{"d_shared_expert": 128, "groups_per_token": 4, "init_std_router": 0.0101, "lr_router": 0.000601, "head_dim": 128, "vocab_size": 8192, "norm_place": "pre", "rope_fraction": 0.5, "init_std_down": 0.0043, "decay_shape": "linear"}
Below are experts of layer 3 (counted from 0) of a mixture-of-experts language model. Rows are named router (the router's row for the expert), gate (a neuron's input weights, with its number), up (a neuron's input weights, with its number) and show model dimensions 0-255. Each number is 128 + 32 x the weight over its row's rms, rounded and kept within 0 to 255. Numbers have three digits each.
Before each expert's rows: a language model's description of what the expert responds to. This comes from a sample of Wikipedia text that the model never trained on.

# expert 0
What it handles: Periods and closing punctuation
router:138079107169095171123160155122176129150137150025084189128148133116121136196137205117109118136077166169086089117141167067132077111145127125133107150130149144147143125098146136141095166123186152133093154125078100096094157122135067130193081152147110095102159123108129153151126130141155071174142172145119097129101152152155099139147160113084172153110130161134177158130128167085112132107129196094128118101083167140079105115112155091145046109184148182173095114110105102167134117148081147146141114071136139149061190105134079121119096106143118121177121113111114176116157141117137109083132111131176089100126183088072128126133131098108074111127119176105205158096104138055197171197112138120082102144181094133102107149179119082132163155122131158127120147103153040129092164131127115
gate0:106088132160122108190069171137162143158111148096129159196120111139098144143158138114156114156130170150105091158116113090123137126083127117138131113111132076122193165119168082063079077130136116152189136101173172128172069078111055108176086104174145132177127132155142162117125081160152172105137177126131121157111122146088140123129126144131099130133164120149096106153099154118179060099098210159158062137149147093139185107083096197130080190132138148088129143153073132114147087124119145111145098112123161162172129159125082126127156105104137118138127138110206136118140132078117115121156056129138123080106091128126100159153137098155093103090126157182066153121114192190173117172099104122187089095123104163102086091143048092149159189161128068102106139136112157176134195100138139
up0:104119088135088102131134060123101124154170080155150150105087154140138177098137108169124080134158134182104064102077101073136117126109135135152172099179123149125080079087120109122147122081136074111140132111135116080096148121120094151105185151091114115180083120182123103049133100180188101129143097132102112050138109116112101125086115141141148111179177122116155149142141139173145093068119073113103141153141153111098147114093140131111102118194109131185133131094097118090125084212149142142116156140143105104087116104145136176108109081160093147087221132114101055128097145148138138137136164133075077141149122150163123080163130155153129143100106119170106164175144126077032162116091115147130065083102094217092140090172113138112050125181123133166117105127108082125159077148139145

# expert 41
What it handles: Word-initial adjectives, stems
router:134158136143145167144078132182151162078111108139122149126073126081080129116080091067133173061149167149144119127218105064133139137127109133082101132183113124118122144100093078102136107197132136122140078128105142083078120152091159122111137177154106093145113131101177155129110056098109115130085125115114101134078109127181187145099122122119108153048124130143108107155124077180148138177187111080098129125159103109054157148104122153171078147115144141137186090119210113115160074080133145144126114145117057128130089168101135140160158148129164108103112183095148158070135170165143119137127066124193115116129124138175200167143178181092157099128117121137114168151118117142160060107130113152068087140091112172164128102079121160135101110150176150155118169144116141122183105188157094
gate0:100192139193120130119122072125104082187144118121177098098149086096155093135137147121116112136164123116109122134086122089129173204130191097163144172153191137143087095166112085142180117158127085108149144169131169155127091163129102114181146066164159111131135157155104162109085081129194088098083181161153124160105114147141112134084116126095054104123140185095135124134123130095129172144095104151190086110145073134139113139110124116157083116075147093103067091153173119033192099129086132116087140137111110087156083118182101152123145128092158098093186083147073161191144070136096098106086118170155134174152100135113142176163113200162114122100191117124071118157128150143139123115092158150095153108116129132165126155140171122080099125164155133144133102197147183131115099142159105
up0:155162102122154096141108136114176108149104079167093185116115087142143186151133132051142147128123123146081128121142165136130141134095109135139134199157089170109145113084147093156176118136136076092134151141145134077124083106099108161092137162185085139119125126151164138130167149144042178152162169154150078130093093054122085167177163152137166129180105160185041101110067167111148131115120099130133188091092118174091168118128139175065131142137116114166164142145080124179100179154074108121142136117117135085121184113103135145132120134129150176189072125168150070109091092087134109157130128090161148161160105142095105170160122044123167123135130127096145181149176118150153099083136087131188129132054104120132125172114162130109165162174111069143097155146149137112106121138140038

# expert 22
What it handles: Foreign name starts
router:109182090121155150117147119141096138163114123172126092108043132133110158114157112108108158145125064119094105103117140105123106154152067093101180154103103120119132168089118114157110128143167137165143169085089138079137095126120129144070157176077133122117068104072147151112146079149089181149223123127145178183114105154093226153140187100127124132124082140135120148114115115097148106160185165120135090036113143183132136127160110174078146124131172160065139172170120142063170069159094111143115096096121096100092153156188086137128155139146149147190123091098109136091135141147120138203170127090186114070147149111101105122107122141090132115133109090155186098140116166043164133161211144082127125096159131103149112114127137088115145139125121098141130118174079104136118122090166191
gate0:115168092120138122133120072127130076136109114155117163110144180171109162166132200101177088169193064060132173094108143130138103074158109102106157186212144117115165122128073138186058095098080093186131142131173180137133149155139125151122129172111142132135107107188137109134137117096173134166188180096133125132108164117163189071145103138115128144137139139144113114122165143107053108172142092132147087101153125142146125136167076153129127118037112095128106084179125118121127151111090162142115115133142166110172108169108146126142128081156140142099121120107098069133149134116134131189121111145144183123147135134154161178119123100141078116149054153131178110174125106076165186096089120060128164162092099040095147145109164133127148179138174118175135121159128105058159135163182080
up0:169089087163125176079121128113127116148133141141102155130168112145151114124088149134097151183163138180156099122179144115162114110042150168123086156093143128159073139156202119184103106165142100163084118076125192104149130121124110140161142173135157137113129104148119147058155142167140146125113164095098060163097147085096119101148157185131089131154123145129145076139142145094166134150053111106145151134108126111088226092095144149169078111159060100103055143108108135105165109111162117172178099150104153094146112111088100179122179049073138097083122168110144114113075177154086126087127045071090099202139110137114127137118133174125137140131120077076114170141155169138095138128062164141126151106129143129156123127084071115091109141127150132110083168112135112080098121173163160

# expert 1
What it handles: Word-initial consonant pieces
router:105140120130093124157175120122005092083100104182118122180061142118131150089084123148146161108125127151133123078160060089124104091155158129081139119111122091151160117096076140145106110105173158184157115100115125161120152132104140144106110191112143166138103116146179105159134119120125194071123113118130126191119102164166182165094099180123082160098063120174112106109133104096140128172142168113131115073124086139117162127156175150055165155111156158088131176106144143139117058118118170166121144100153070154073142138125083105137083166136080084168063127140117126163116098150161125109122129193152141124170121141144181104169153157060162170127058100117118154094084143112155124187173143156083074081075081159153125110103125118104121104128177101141112143116096145131207089117138149
gate0:105144147141154183139138079117089156107086133130097131133139112140144189128135205152126144115137195092086148181179091116127130176119149121113099124169146133152095142057096127088137111113130147189143213044082121131074109166151088144107088146118115129120099174143108098123095151161105108136158106132090138065121167121107127128148071132101144151123134106110167137215134103142090107138177137156105095116124131141179182189154117078076169108131096093142105031155122216092204120081150128127136142139121079105086168187146109155119122174082200124140104111140103097103127154148147140112065118147143112115128139041126091130184167142127107159086121122117135107144080103161078157157144119098172134151155077154154081194120098136150082082090163124107128120126128177092123108149124160
up0:115136134186140098161081104102121116150142107138108098154133081154148119108097178136132135107136086114087133112091133115137135142171119143142097118137156175123117160191115130109145113182166118127104107097132194128178138106093145117165111080101169150130124200132121080161142101053117125139152129133132165181098149065087139066075167186168135161141129121135072166098101103144172184059096111124135116163180092151048157137103113135179155158060135108126103183181139113095131159077179156138143126136174175107145194101100157166124142104179137154181160082130073136121079136123116123134085081151094166090145121118209116097102140154160138106074170129119122151101200202090092187184139080085109120157109143079126088110089154173170132116162114124079152117144136168129126149074117132